From a checkpoint of a small mixture-of-experts model trained on Wikipedia.
Size: 20 layers, width 192.
Training: a variant of SOAP for the experts, 4631 steps.
Below are experts of layer 4 (counted from 0) of a mixture-of-experts language model. Rows are named router (the router's row for the expert), up (a neuron's input weights, with its number) and show model dimensions 0-47. Each number is 200 + 40 x the weight over its row's rms, rounded and kept within 0 to 999.
After each expert's rows: a language model's description of what the expert responds to. This comes from a sample of Wikipedia text that the model never trained on.

# expert 55
router,161,162,199,234,210,180,173,229,176,177,116,169,115,225,204,201,225,197,206,147,135,226,168,237,243,193,182,186,184,173,250,192,193,232,224,188,242,217,231,201,149,161,161,222,171,314,135,185
up0,243,94,216,164,181,251,167,242,230,257,302,232,179,192,288,158,178,190,98,229,209,162,187,182,190,195,222,233,183,231,176,194,241,236,141,146,181,202,204,185,192,152,160,244,249,214,164,258
up1,192,247,197,216,271,179,201,188,167,225,219,232,160,183,236,242,247,227,204,199,146,223,233,186,221,163,145,219,185,173,226,161,193,255,200,148,203,196,215,255,257,185,226,310,229,204,156,220
up2,165,187,356,174,230,281,214,152,195,236,261,191,203,232,164,227,255,234,187,172,212,183,210,231,158,216,193,183,205,208,199,197,126,189,206,235,171,260,260,242,268,174,216,252,163,209,156,239
up3,226,162,151,195,217,221,121,220,275,192,175,229,187,187,163,212,175,238,195,210,172,166,154,207,169,228,157,242,262,124,204,230,196,206,188,199,194,262,154,248,230,145,216,202,167,156,170,151
Articles a, an, the and no or one before nouns, plus word pieces right after an initial letter, as in v-eter-an, ven-ue.

# expert 33
router,172,133,293,110,228,208,258,162,229,208,190,226,145,196,160,210,192,121,142,166,248,185,224,226,163,269,233,144,217,168,217,142,184,317,218,163,187,256,196,264,235,148,162,159,173,168,108,117
up0,254,135,194,228,239,192,293,185,160,179,141,191,202,207,245,137,250,170,191,222,294,146,176,185,189,223,207,186,195,134,151,229,221,275,180,169,189,252,230,197,179,207,206,110,172,113,204,171
up1,242,292,141,178,90,230,218,176,203,199,288,171,251,200,211,192,131,179,172,155,217,210,198,233,246,291,210,204,220,282,224,153,156,217,248,136,216,156,186,224,176,231,187,175,200,206,173,152
up2,233,238,219,214,312,163,120,213,144,218,201,239,182,219,121,249,197,199,186,147,229,201,269,227,185,183,123,216,214,133,242,258,200,210,234,170,234,192,289,171,216,166,196,184,228,159,178,234
up3,80,177,202,298,146,212,289,135,206,260,189,259,267,162,218,216,221,191,190,221,225,173,219,155,235,230,228,209,234,242,130,218,181,169,205,250,157,242,156,250,205,221,196,184,172,161,186,268
Word pieces following an initial m or M or p: m-ix-ed reviews, m-aking, m-at-ching, p-resent, midd-le-weight, and words like military, museum.

# expert 25
router,161,241,170,162,147,293,173,259,226,158,263,244,208,257,239,194,250,221,210,172,226,223,158,205,228,126,210,180,154,195,243,178,264,147,243,225,211,201,217,210,173,308,242,237,192,93,202,154
up0,243,171,228,251,189,189,213,200,240,223,165,235,110,212,177,208,155,224,174,211,196,222,248,238,187,235,204,178,107,258,229,200,248,283,248,165,171,216,204,182,229,123,227,239,148,198,242,211
up1,143,258,267,276,172,169,154,159,197,188,203,229,155,206,221,178,178,213,149,197,213,239,238,214,242,205,256,131,229,226,225,206,244,297,197,253,149,236,172,210,280,213,264,215,198,223,242,243
up2,214,209,284,213,126,162,193,177,166,142,204,184,192,176,229,241,196,222,296,258,203,144,232,213,249,183,124,217,164,250,251,161,215,199,184,140,260,147,148,119,182,200,250,159,163,199,145,110
up3,269,226,239,278,92,270,284,174,160,261,256,252,160,173,277,180,215,215,225,273,181,220,231,177,162,187,237,244,197,199,209,183,224,130,246,162,166,104,181,195,242,245,179,198,221,226,127,195
Past and progressive endings -ed and -ing on verb stems, as in turned, surrounded, admitted, plus common verbs like born, released, began.

# expert 7
router,170,207,202,237,207,157,145,180,138,270,216,211,162,159,202,232,98,257,237,192,89,197,183,257,104,248,230,213,120,125,159,205,192,257,167,274,160,236,166,243,175,204,197,155,220,214,135,123
up0,211,208,240,187,172,216,214,156,182,203,233,161,245,134,149,222,212,123,165,206,217,249,200,187,154,165,250,173,211,216,251,219,179,204,246,162,235,227,197,198,196,208,200,268,199,217,181,163
up1,194,283,250,169,189,200,258,144,202,193,278,196,199,198,193,202,148,202,182,283,182,179,175,201,217,246,194,256,212,166,263,181,162,172,263,265,184,204,228,194,257,166,170,229,289,186,290,196
up2,211,144,233,249,211,175,118,212,227,174,135,174,155,256,216,224,196,238,118,128,223,237,161,208,235,242,251,226,168,185,167,258,268,246,260,243,143,252,275,237,162,214,261,231,148,206,259,186
up3,196,210,217,245,185,183,333,259,152,279,183,222,227,183,236,197,205,141,237,183,173,159,260,206,137,216,172,164,201,214,118,232,311,216,247,117,251,155,176,264,246,174,212,198,213,153,173,207
Closing pieces of words, especially -ate, -ut, -ine, -wn, as in pirate, debut, album, early, announced.

# expert 38
router,175,240,235,124,214,209,175,151,132,209,176,125,233,149,250,204,149,257,251,199,188,187,190,155,214,182,247,177,173,152,240,188,204,216,192,251,192,183,243,265,152,245,266,233,188,164,172,224
up0,278,193,204,170,184,213,200,226,240,176,236,183,236,232,170,217,168,140,191,194,208,204,138,140,235,188,167,203,213,128,267,155,173,258,251,260,173,238,266,205,225,216,203,176,195,176,187,253
up1,183,309,226,189,257,221,216,241,175,165,243,172,211,249,191,141,238,216,242,182,145,179,186,287,222,193,111,176,162,185,168,206,178,199,283,254,138,208,218,149,233,274,220,217,229,211,203,176
up2,190,262,228,213,152,241,192,207,178,319,218,142,218,235,76,175,169,143,259,152,179,221,207,189,205,155,191,303,159,186,266,208,263,197,180,196,149,227,165,214,198,246,163,164,154,179,153,203
up3,274,201,275,229,158,268,215,149,138,139,246,181,140,224,181,203,201,173,219,218,178,254,164,228,164,204,224,183,259,239,197,194,216,288,213,216,276,237,172,234,188,322,210,156,228,208,218,236
Suffixes ending a word, like ation, ed, ing, ized, ory, as in cooper-ation, Perform-ing, oper-ated, stopp-ing.

# expert 14
router,233,213,171,208,228,143,214,174,164,252,206,158,223,130,261,168,214,246,248,236,182,187,201,195,188,193,166,190,124,214,141,255,233,212,227,194,92,256,225,274,298,179,282,176,133,242,220,280
up0,212,175,217,203,190,233,197,207,200,172,162,270,198,169,220,156,192,174,161,215,212,184,163,234,234,239,256,204,243,197,249,188,197,208,242,166,220,232,202,188,176,218,207,206,182,220,249,196
up1,216,259,188,188,173,152,149,46,206,128,258,200,138,231,225,186,120,169,142,269,175,187,216,137,227,246,175,200,227,240,261,236,204,209,143,188,240,249,229,165,202,180,175,256,174,233,239,233
up2,201,237,237,217,182,196,212,201,139,233,186,154,198,89,246,261,189,125,189,208,194,310,186,158,167,235,241,190,210,247,231,165,211,233,247,214,135,130,228,245,201,167,222,187,202,229,211,218
up3,202,154,168,212,202,252,153,299,229,200,226,215,227,191,166,213,242,265,170,219,257,233,169,223,233,189,239,205,234,265,226,276,212,186,177,229,95,221,214,187,273,272,198,242,264,210,254,299
Opening letter or letters of a word, mostly capitals like B, H, D, St, K, as in Citizens B-ank, B-ishop, st-eamed.

# expert 15
router,291,173,204,241,169,218,236,181,278,165,161,174,205,214,185,212,260,170,155,206,265,179,192,284,237,237,190,210,220,267,129,232,181,167,208,178,253,198,194,178,238,204,185,179,190,167,230,174
up0,249,170,243,186,93,238,150,197,209,168,216,157,192,159,186,163,192,134,181,163,150,243,196,182,250,176,156,213,143,218,254,181,120,152,215,238,179,213,220,232,234,309,220,158,262,194,140,195
up1,276,307,162,233,205,209,203,244,204,222,252,187,218,177,240,219,218,225,209,123,246,204,190,173,208,192,203,167,254,175,186,185,189,216,248,137,253,170,259,222,190,190,286,221,258,212,237,209
up2,196,184,238,250,222,199,156,235,145,153,168,165,183,247,231,110,201,238,211,179,231,233,195,158,212,157,215,223,208,225,146,185,208,130,237,175,209,261,194,123,206,252,178,179,150,157,186,194
up3,278,207,183,287,247,156,244,198,201,196,214,194,203,200,232,264,158,209,136,144,288,180,163,199,217,315,191,221,187,197,205,191,239,167,231,238,220,221,188,174,260,200,207,171,191,185,183,236
Second syllables of names after single capital letters like S, Z, T, K: Z-ul-u, New Z-eal-and, S-ash-a, Sal, Cal.

# expert 51
router,174,308,205,234,222,154,174,200,134,211,165,234,193,238,162,169,174,270,107,188,190,271,230,186,258,161,301,234,209,201,238,202,222,208,190,167,228,185,242,256,211,162,229,277,192,129,244,198
up0,334,225,228,163,169,211,197,190,197,201,176,242,181,219,214,183,218,210,165,183,293,298,256,189,282,166,152,163,177,246,156,170,218,219,173,85,150,261,214,181,238,225,195,220,204,265,161,309
up1,189,246,213,95,196,262,154,199,181,206,173,169,181,207,234,166,186,208,298,177,172,246,185,152,268,192,234,251,194,219,200,240,214,265,161,80,175,245,278,184,177,151,250,199,129,204,190,183
up2,255,178,215,218,162,222,246,164,239,162,182,150,211,213,214,168,205,221,188,268,169,216,195,244,186,158,191,234,167,183,234,239,164,187,195,155,208,255,222,209,283,243,257,201,275,129,196,203
up3,255,250,229,221,131,141,208,197,223,226,199,178,235,185,138,198,196,196,143,166,175,268,176,149,186,144,193,195,194,244,143,162,241,220,255,201,208,155,219,223,240,226,200,279,124,162,204,166
Mid-word pieces in foreign or Latinate words and names (Ly-c-alopex, Hung-ar-ian, Benj-am-in), plus Bengali and accented-character bytes.

# expert 17
router,277,136,191,173,262,157,175,155,234,227,236,246,212,135,197,193,205,208,120,208,138,143,180,185,169,203,154,185,218,320,170,225,189,152,189,186,197,245,241,139,209,215,242,147,158,227,233,179
up0,237,124,239,253,192,203,127,232,194,269,251,234,220,215,150,183,145,243,220,157,181,223,243,134,227,166,203,228,184,346,199,197,238,232,159,154,239,277,185,238,178,170,172,93,205,189,155,230
up1,263,290,132,219,229,245,142,195,197,196,128,166,161,142,225,182,224,161,222,236,189,167,171,215,255,184,202,161,277,144,142,245,159,227,178,290,191,145,178,219,237,225,209,165,191,236,161,200
up2,202,160,249,236,198,194,245,199,240,148,205,187,186,172,162,190,143,210,161,229,195,224,185,203,168,266,179,172,229,86,149,191,227,247,227,87,204,193,183,168,244,160,234,175,221,153,122,124
up3,219,201,193,297,189,170,235,203,135,227,214,159,150,202,169,201,197,139,242,220,174,106,171,153,179,167,230,174,159,207,164,218,147,211,229,135,177,164,206,205,220,192,204,315,152,236,262,159
Mid-word letters, especially j, inside foreign proper names such as Gros-j-ean, Blago-j-ević and Karamo-j-a, plus other name and place-name fragments.

# expert 13
router,162,233,227,71,225,178,188,183,163,255,192,240,142,166,212,201,209,218,231,168,202,191,250,146,211,200,202,180,160,205,203,209,175,182,238,149,176,233,164,207,232,176,172,232,150,238,225,240
up0,267,250,185,171,238,161,168,114,167,222,246,234,263,138,113,188,136,197,200,152,210,152,248,211,271,194,100,103,190,245,249,163,275,215,205,212,200,277,157,199,182,185,224,310,262,243,214,242
up1,186,243,219,249,233,145,164,161,217,224,227,201,198,189,205,224,242,217,195,186,190,159,218,199,268,155,104,213,185,144,203,158,172,168,176,106,181,225,206,148,172,190,228,249,196,210,82,170
up2,269,220,312,175,221,179,255,90,217,134,165,220,119,191,181,196,192,237,241,150,233,266,222,196,189,262,234,277,212,191,185,205,224,193,195,237,173,258,193,189,158,239,245,228,179,183,263,186
up3,277,212,160,280,192,215,221,170,175,221,250,210,207,240,184,222,219,226,192,201,201,247,150,188,223,189,177,271,215,130,231,199,242,244,216,199,227,160,160,228,214,298,149,262,198,171,217,235
Opening capital letters or short initial pieces of names and terms, such as C in Creek and Council, K in Keynes, F, G, St.

# expert 16
router,173,176,143,189,181,217,157,238,180,219,182,218,153,187,224,151,174,257,181,225,230,186,207,251,160,120,174,248,259,247,154,243,171,208,150,218,163,176,186,192,212,257,227,227,274,130,177,188
up0,199,175,212,199,68,162,170,232,213,157,262,264,177,225,216,198,204,149,162,238,195,278,154,194,159,185,225,232,184,181,191,203,260,129,231,257,142,256,163,266,192,208,226,178,174,179,135,171
up1,209,246,272,243,181,165,168,141,255,213,212,226,204,140,234,151,225,150,172,188,169,222,175,195,210,133,237,266,210,225,210,136,147,164,203,196,143,198,226,226,219,220,206,229,242,121,208,221
up2,207,251,220,184,194,213,131,137,196,198,200,290,205,203,287,164,159,166,181,196,202,284,234,185,195,172,198,165,223,180,209,241,225,196,165,267,256,207,163,198,235,228,164,177,183,213,204,258
up3,255,221,187,303,187,275,252,159,184,259,202,213,202,248,167,232,225,130,151,244,213,235,270,206,165,205,277,165,159,170,126,186,168,163,182,222,229,205,201,208,255,240,259,225,270,270,122,192
Inner or closing syllables after consonant-cluster starts, such as at in Zlatibor and Translators, and -ency, -ies, -hed.

# expert 40
router,174,228,175,190,129,159,169,253,215,161,165,133,164,260,218,232,220,125,237,186,145,229,214,199,250,163,153,168,91,180,164,222,140,205,250,210,251,142,246,154,231,152,176,190,164,177,142,257
up0,243,154,214,177,267,144,197,217,157,167,258,234,165,163,177,270,277,138,205,186,207,143,207,145,230,167,233,220,176,195,257,229,175,197,232,183,134,200,177,230,216,172,234,166,246,282,223,246
up1,234,220,184,303,192,247,168,198,175,211,202,234,188,151,202,160,256,245,181,204,180,220,232,190,198,220,212,217,255,155,190,268,189,173,169,171,187,283,219,212,106,241,129,251,143,191,169,164
up2,206,237,206,165,217,243,140,195,171,153,247,278,147,194,145,150,170,232,182,246,239,194,203,228,218,196,144,187,202,247,183,210,231,184,202,145,223,173,229,132,313,160,182,212,205,132,196,239
up3,186,201,238,267,215,139,220,298,179,149,240,198,206,215,92,245,148,273,224,137,224,151,224,197,240,158,185,124,207,224,223,235,206,201,181,199,155,247,166,229,215,180,206,177,183,255,202,249
The, the, its, this, their before noun phrases, and colons after field labels in infobox lists like Comarca:, Synonyms:.